config.toml
num_hidden_layers = 9
num_attention_heads = 10
rope_theta = 500000.0
Below are experts of layer 6 (counted from 0) of a mixture-of-experts language model. Rows are named router (the router's row for the expert), down (a neuron's output weights, with its number) and show model dimensions 0-55. Each number is 128 + 32 x the weight over its row's rms, rounded and kept within 0 to 255. Numbers have three digits each.
After each expert's rows: "comes before" lists some tokens at least twice as common just after its tokens as in all text. This comes from a sample of Wikipedia text that the model never trained on. Tokens count by the router's weight.

# expert 20
router:172153115126113057129145123145114129108168156084163163110193135138189118097114125113174132125175122143056165128083141129144101121082160178142123146125101184083122081128
down0:175132122107158113154143085119118075147108182136172153140122100145139172143123146123110079137118069154112098125078132066116102135149085137135147142110095129139084148144
down1:131122136111181126113140066133105116153112073108115136101130155135138086050092107139160146136086094121161146180166146105127187229134114117073112119138122112151135114177
down2:089175129155137102136070097133137152161127111084166152133113080139130145132122126153117186117144174117175119115095123139112112166117130169111200170124175147118137126064
down3:166150168139138092094123081105102092150115119104090110154179132072131108140124099093156107151168103216142151146212087153213038163150137186095157147113179077100113084113
down4:130114163099122149119129148149158108144149071092164133125158169121123140125141177088145116158064183133163128078115117175102135111145181189113151082138104141109153120144
comes before: "\n", "-", " The", " He", " In", " It"

# expert 56
router:154138152091142106114186101110155114088100102089161206134101127123175129108143068075151097150180141121158188112069153127121101114142158093147134080126092136128083177188
down0:115087087115154086123115083126197168113101118116181141113119097130152110130145076137104107091162105098057105084109112119166034093195130108138111150101088180144087127161
down1:123066161184080182124115154144050139090125127112180167167190165134105130183109117141077096101177131073174129162058143114053165108130077112128145134139139146143123136134
down2:130164102175134126144116137168069147143165100134142143109128174127133161107129182156159132108090106155152098100129133115129088102118092093086203164089099183098178094131
down3:122157163130138106104151127109134105127103101146137109144134150143075070080112059144104121081207121081125121141120130146097098100123162098116070065144142143127144137107
down4:131101112128133095073097067160082096107166112070061211120150138134136133091128056148103119074123169113122106096114114168127152155062092125127133130117178117161160142100
comes before: " |", " /", "See", "st", "History", "nd"

# expert 87
router:118103143124157102146133129139168114112095145089118129122115136179185184141154035128128100155216116166092159167119157070171123121056141111128120136122167124154179095154
down0:141103093207096132156084116077153115116146044123126122099145150058094115099159091110112148093140157066121126102151126111100157116098079113135088119158076126129144153156
down1:142132152153147082095116102155059105143122115183143100105145136088094111174124093146127093145132148058129134139160095159101166136127138089160118089159100107179080122111
down2:147185111112117135177092126104155175176124164150154071121100130129152110154128197118193117163119135036133090142101104080124164121153102145137181158126189073131134220130
down3:154125119087131131122103111126119092101164124191142113100137096161032134093151108140151153125148098156145091158099153089155117096074126094138078143135131154109193178186
down4:216146111082107108164099117200097140101107168134026132112074140124179117124157115135115112136175174137165110125122160099095158108166064148120068165154193073124136111205
comes before: " |", " ", " 0", "\n", " 1", " 2"

# expert 92
router:115148156192111111172126132112140149081084087060139131120198173138140137108107106123165144101154124161118163088122157149161166125114200162066123094159180162130136145136
down0:116182117167135130089140078129147140110126088105126164113151121116147161163224168171098126115094161125093151117101124079086091164154126103126163094131113172182117112000
down1:149138151033140136126141182152122138135074153128166141084075126141153133071157098109128074109152116142079113189148135096123112154132123119164148128123171141179106132149
down2:148095152097163091141167143145154154103134064076108119173128159128187138135157123175076077147122109135155052111116155147122104147121095151130160187156090170163156064171
down3:163153154156167169116162105112106108192108161180105123110103078093152105145108194120177141228112135095070124105106102149178159142152197161153153113136110211113097123061
down4:179118082168102083152091147138176130170124088125189135115157145125080180135118131037126117124068164089164141106140085112124058150158106113133134141166133102187085086117
comes before: " the", " a", " his", " its", " this", " he"

# expert 6
router:133141156166123102141157121132128168119112149141152131108164127104128163080114075145146071190184136176144145110090140162137166115070101176157134135124124164075144139183
down0:156136163139134101130116083066144140077105071099194121111128109133157169127145119150157108157132152102142134084110151135137109152131124075097121083133090159122138144155
down1:144124087137125105116143116084141163123211112227079110125080127169110090075127102137116131109150138075141135137107090089113090198165147154090126115123096146152117066136
down2:128097083152116129168134147137035182108074094181105132111166125151134131159107096109148148203094151119116120116103130095087126099111190142149106172162137078111137124162
down3:120173081144108150127091197120138071083113131039097122103195100097136158085123159119177117115163069174098132097084127087115121106196119073138146115145150130078101090132
down4:166119095083103073085129124106134113080059169147109116125174154143094137152148192130121146159118145121147169184120107104169117097063116149122075109128134059116121152134
comes before: " the", " a", " his", " to", " its", " that"

# expert 94
router:149173162128107096081146141150111116127158115063119170102178098205145125116110109125131131121161136130057138126102185119098148118043203141103102107126071101143158103119
down0:159131146205175141146104138152169123085153137110083115140075096130171121138062116146155177123074090108148121152149123088070151095107179119146228144088119172156107117147
down1:122147155128208118118104118132117095166117145155138115124126147129119120088067073131106170110121159115117127102128147091206185083211164147105138126159128129110147141150
down2:116098148090068139165141158130155115065132178154103131182140133132089114133094118177078142136163123134143071097061135095098126169149164069092110118110155131131112105074
down3:124168123125128081152116114193105145170099103101110165118135158097163124128111107190102117125121122108127077063101140134146122100119086130133051110190118080204112139145
down4:126139119186157125145145072117150124150162149111094072085094152131122128130180109110111113101109149074139138167118083133111127127145093106123123230165095176095162068056
comes before: "\n", " The", " He", " In", " It", " This"

# expert 88
router:162110162130139050179164111126203174098082113095138148102176138177145167063103113081136128185200128158077147070121134072124135118131159167122170120134130124107125134146
down0:146090106090109088107117164117129081122101128120134115140106130173147126149058118136075142106204072164135073131145109124165127178133175087111159135100058184094123146177
down1:106124225152123137141083178131135149088103094133107126131127139140100077163170104123121112190088096158079139124139156182160137117160096126125097098083166169121124114049
down2:123128184148181151097167090162084105162160155154123162180130186118083098114116103111164097137106129119137115138081176082119088153092147157136110149170069171139102121074
down3:122114136107099147083140137116105084102104124168127141208100182114154086144119132145081111162121105161124137130111105160137148077145114188157111135118143151146140109074
down4:109124098123102097068153116148140138087150125168161069111139137101137139177083110154141123097127110175144133124136053126091124160124166170092128079063131112120188116164
comes before: ",", ".", " of", "==", " in", " century"

# expert 5
router:171137124112113094130168105148106166132073155104170184096108128155142119109102089141209127139164145119132150155131162103153115110096116117076132114133116146137122106123
down0:079125153144133100144117114167098106110166064093198158150123101090112135164136087121127147108198045103143138116110145119183077114194101088159158107115082081150089117145
down1:114072130173094159101112127127102124144144092078061152150126143144117146148147163098153164097113134171075094110190120145061131155094131129141092137145151135160145115106
down2:168150153040136135083080100108148166069098100109132130170177124099129081127162139121173103082177154152194162115112155157157144172137108167153118105090206130145141112121
down3:179169148154177184135179161100060146148133143125106094153149137116132168089072154159153115090155173123161155125084191086160106135182107134111141111121043119119117108204
down4:175054122084125082131140110070080129166176156135151154154146149154120141155132097104115053119125084147151133067111211118124167112136156101110164149140147127121121121178
comes before: "s", ".", ",", " in", " and", " of"

# expert 70
router:163106121154123076087104176136117160118120060106130119095169103169161158082115080147180143166175114124091203145129203136116151111120168133117102105142090171117110093169
down0:128137117136096161157121125151109138112071133110159185140144091129102161127130163118100150134085163064161106126137159107105124202108116082165060038125125128165125135179
down1:122159113088118130092137155149158133121168083070139134151157102119133143124135169108155123140085106148098193136103146145133109096101156119187142108151174087117162133208
down2:138147100119133171094089116108080090096131087119132126113149130109086108127140166171149142127145105195119180096179069087135100151186092126120083124107110128061051131104
down3:117087144164140119128071084174091128105079107174088047114098130139117146084164127119167187128173134080157118080097179147147150174108112129166109121145068138164081142137
down4:157094143108155141116131180123133143119122162150159133135146138103137162134175114130099187167158098092145176177161113152087141150076132179144169118137124168165102160065
comes before: "\n", " The", "==", "The", " In", " He"

# expert 61
router:221087173127159116106101098116168143107093129110142177099203192190160134120178132096127083127201167180103116070078140079170186174108092151174131143135109180103144120146
down0:102124123129195152155079109168130144106147169110116119160145140115169074102186109087143110084117127143129128132147139148135138128097109149104068152125130103161110077062
down1:159120147107152140107188137150130084076116081126120114162133146127121165157185152146130088076195110107116092181054075153099156134131139191153153153113095144134077120166
down2:196203134097146154123128117090129128154130179106109090187142138206205137118123081176126108081145176106144141113097166155141135188121062154116090130079122124097114125143
down3:196119159123156103138147082102123106108146111122183133173099093142112111129167110101170129152152189114135120165128119098242087136169141126095120150162156127120092127109
down4:099117176122159163151124153102115122122122148099125167113129070188128100117160130128146172143166151152150114107132186083169179088113074082144114109082077116137132150106
comes before: "\n", " |", ",", " and", " he", ")"

# expert 22
router:113117146159110097090145106091147120072124082086149156112125157130191120092111162128157102126191099154158146132097172138143101161091158160065113140091112108148115153162
down0:148195132118083139157147184110120195136164100140105165112151162147128152196141170149146160135158133157110109116140160087164092186087120194077149138135170135143136096075
down1:094139087180162151156140129139123136119082096108112119148129102161145129112112122164118118093119098119107076153153103071126137126216114134101127158133153123106123122099
down2:108146125149209098113171109111130113155085198204131127131169126150092100131105115124136130171166082138155136175101176135127105134111158127147099103082149126110088096170
down3:146150234164118090139190129127115123116188139127092136160079138108117152115149113111114147084135179111199115058105109170144147127152137135136077144133102137100119140087
down4:138161178144097099130059131118083160165130121114124155164117135092145131103132182120133210105063138147140127101126110111121163146145112145116108118176159130147109156077
comes before: " |", "th", " September", " October", " March", " May"

# expert 65
router:160130098160103130141082109132148208103068139105191208100169153150178136057138099108156135201182127102080185110120150048100182174104130171104206109094145167160134121101
down0:167099120133162111126166132097111088111141167111121111179139141149125119166180085104161147173072107118102144125138128080159135147098146083118108168126147175149111115053
down1:152100111146164188168101055199209112153152150126133133125122155152108111128111125118111126098174122094110077111139191172117107182136142109181128137165115082152085085085
down2:162155165088071133159129130116145116109170152121161185157152145155128149132069134163164125193097185140113148127112161138110140134135122097186129110151068146161124150190
down3:076137134094130144132133128108171062112105128108112102149165119141165135098101142134127182123088131126111135125125142142104109110178123119139141119103116096083115169147
down4:177089155128155146119099076184107146154099159130121124149179135115161124066061128144098157172114171118146089173173140135156096145157163180182125109114114158113147095170
comes before: " of", " in", " and", " was", " for", " on"

# expert 54
router:218097139151132143112131046079177150077156119062138146135159072184131184122092083115152104152219052136130175174103185142184111103100156128136097144187171123108147083143
down0:167120086133169111171166137145117142143174104088149100122092109153128081129126115125080056103142162066130090111153123092151131110134048193106109094135111166084149096148
down1:087098173104111142018166130146123109147128107146145106136086194163146150076178119138123123144168132094088150174117089134116094129089164126119124108120160112126059110125
down2:131126147128134092110134098143150106185072150126127146130087142140135121158107141200096118035113120094153098153116124179153123104099083081142131140030143179170136109118
down3:122112103141106138116112153186081114114097148158133087155145186138172106124125123138099101073095155064145082132197122147144130126063191171177139122139138092137065127144
down4:141143040157138133110076119108089125114095100112113172100118116062189126173074153127129132174133168125141042089090132140156157144146123127191147136076109132172151148187
comes before: "\n", "-", "|", " ", "The", " ="

# expert 1
router:167150179109153089181169070124185099164166139125161158075149133175183138112081100108159122160182123112115105088182119097097122173088082100138139132162171110102177111142
down0:143218139145104106114198164109093130171167160097149133099165112058120127114182139053159111153150132101082159109092117134133122136163133102127083145157134062087100132091
down1:158191192146163086174155097118105130140195096155161068057159098146124125122143158075124198156096177145146035119093065120098107091148117141113117107158102070128135075172
down2:116121095133097149147119124181142113117174136088150157137100096075100209153149196060121104156122116138132118160141120069140150134113130119128107121112128114102111115152
down3:138119111134131116039071074123104126180149123121128174153195139159143110112133160098132091117069089145148147109131104150139160066176113103133093164073117108134166127136
down4:138109094116192086115119150123122091110119102124157151104128148087121152162129134181112164150150116146175136155102114139122128076146087193066094106089093134121165119148
comes before: "\n", " ", "|", "N", " 0", " —"

# expert 80
router:167142108134093141142139116083155190186155112097175171102168134160111141096113102080140042180136158107093196104174184108125171127137168123098183131107124152131107098099
down0:141099150068151173109179193164150174158196120120129118170128099120092151166129144119106121121118141139101122093110074137163137173090149112074140171184092145139139100086
down1:126172116121135128129056105154155133146122131172130137050122072175131127142135145145151177104136158192146080156108190169115130174103148110057121109186113085117138100157
down2:136143106106114149122151131125145154080125084122075138115139132144121104155067143116148115107127125163118082145107117168118107182108069171079129127167161108122110065174
down3:121174128119121147074108138148166129116113114136133135072146081129193110133113078155130139158132136142025125111095177130130157179107181102079114121173166133135094103135
down4:082071108170124111155151136124171099097084097159115108150076134130126131132104130107083116164188110185138065102097154136124157116090085135092139143109125176154118103146
comes before: " of", ".", ",", " and", " in", "s"

# expert 85
router:155123185075054081121126088119136189090133112126189197069115125162162127156150101097120122125208129136096144135128087090154151194106158136088148145123144161127160107065
down0:075156093098091174123123088174108112156105185072131128136098124113138150145146165176071147142126089148173192113116089114158101106053166110089163140089131140101118154120
down1:145192079135140144142152114145117184134117101163095047159142112099143133101172150203159091181133133133127091079080181151138162115185195183117145152150129090107099103127
down2:149102133094122085151191160153173179131149123132172161124069123105159160092111148075174129120124150102111093169088151126126153132126127121098153172097115155135124133094
down3:126139120156115160135125136084117218104176094143097164109132141076115169071113166192163127144132132125085185133185131103048184084194172169140165138112144151160105194108
down4:103111125140127146119079184083131126092160114188167123195101109106064124154123169130149125135159126114123157129117125140174135099136121087083132120093122113097087111115
comes before: " |", " 1", " 0", " 2", ";", "\""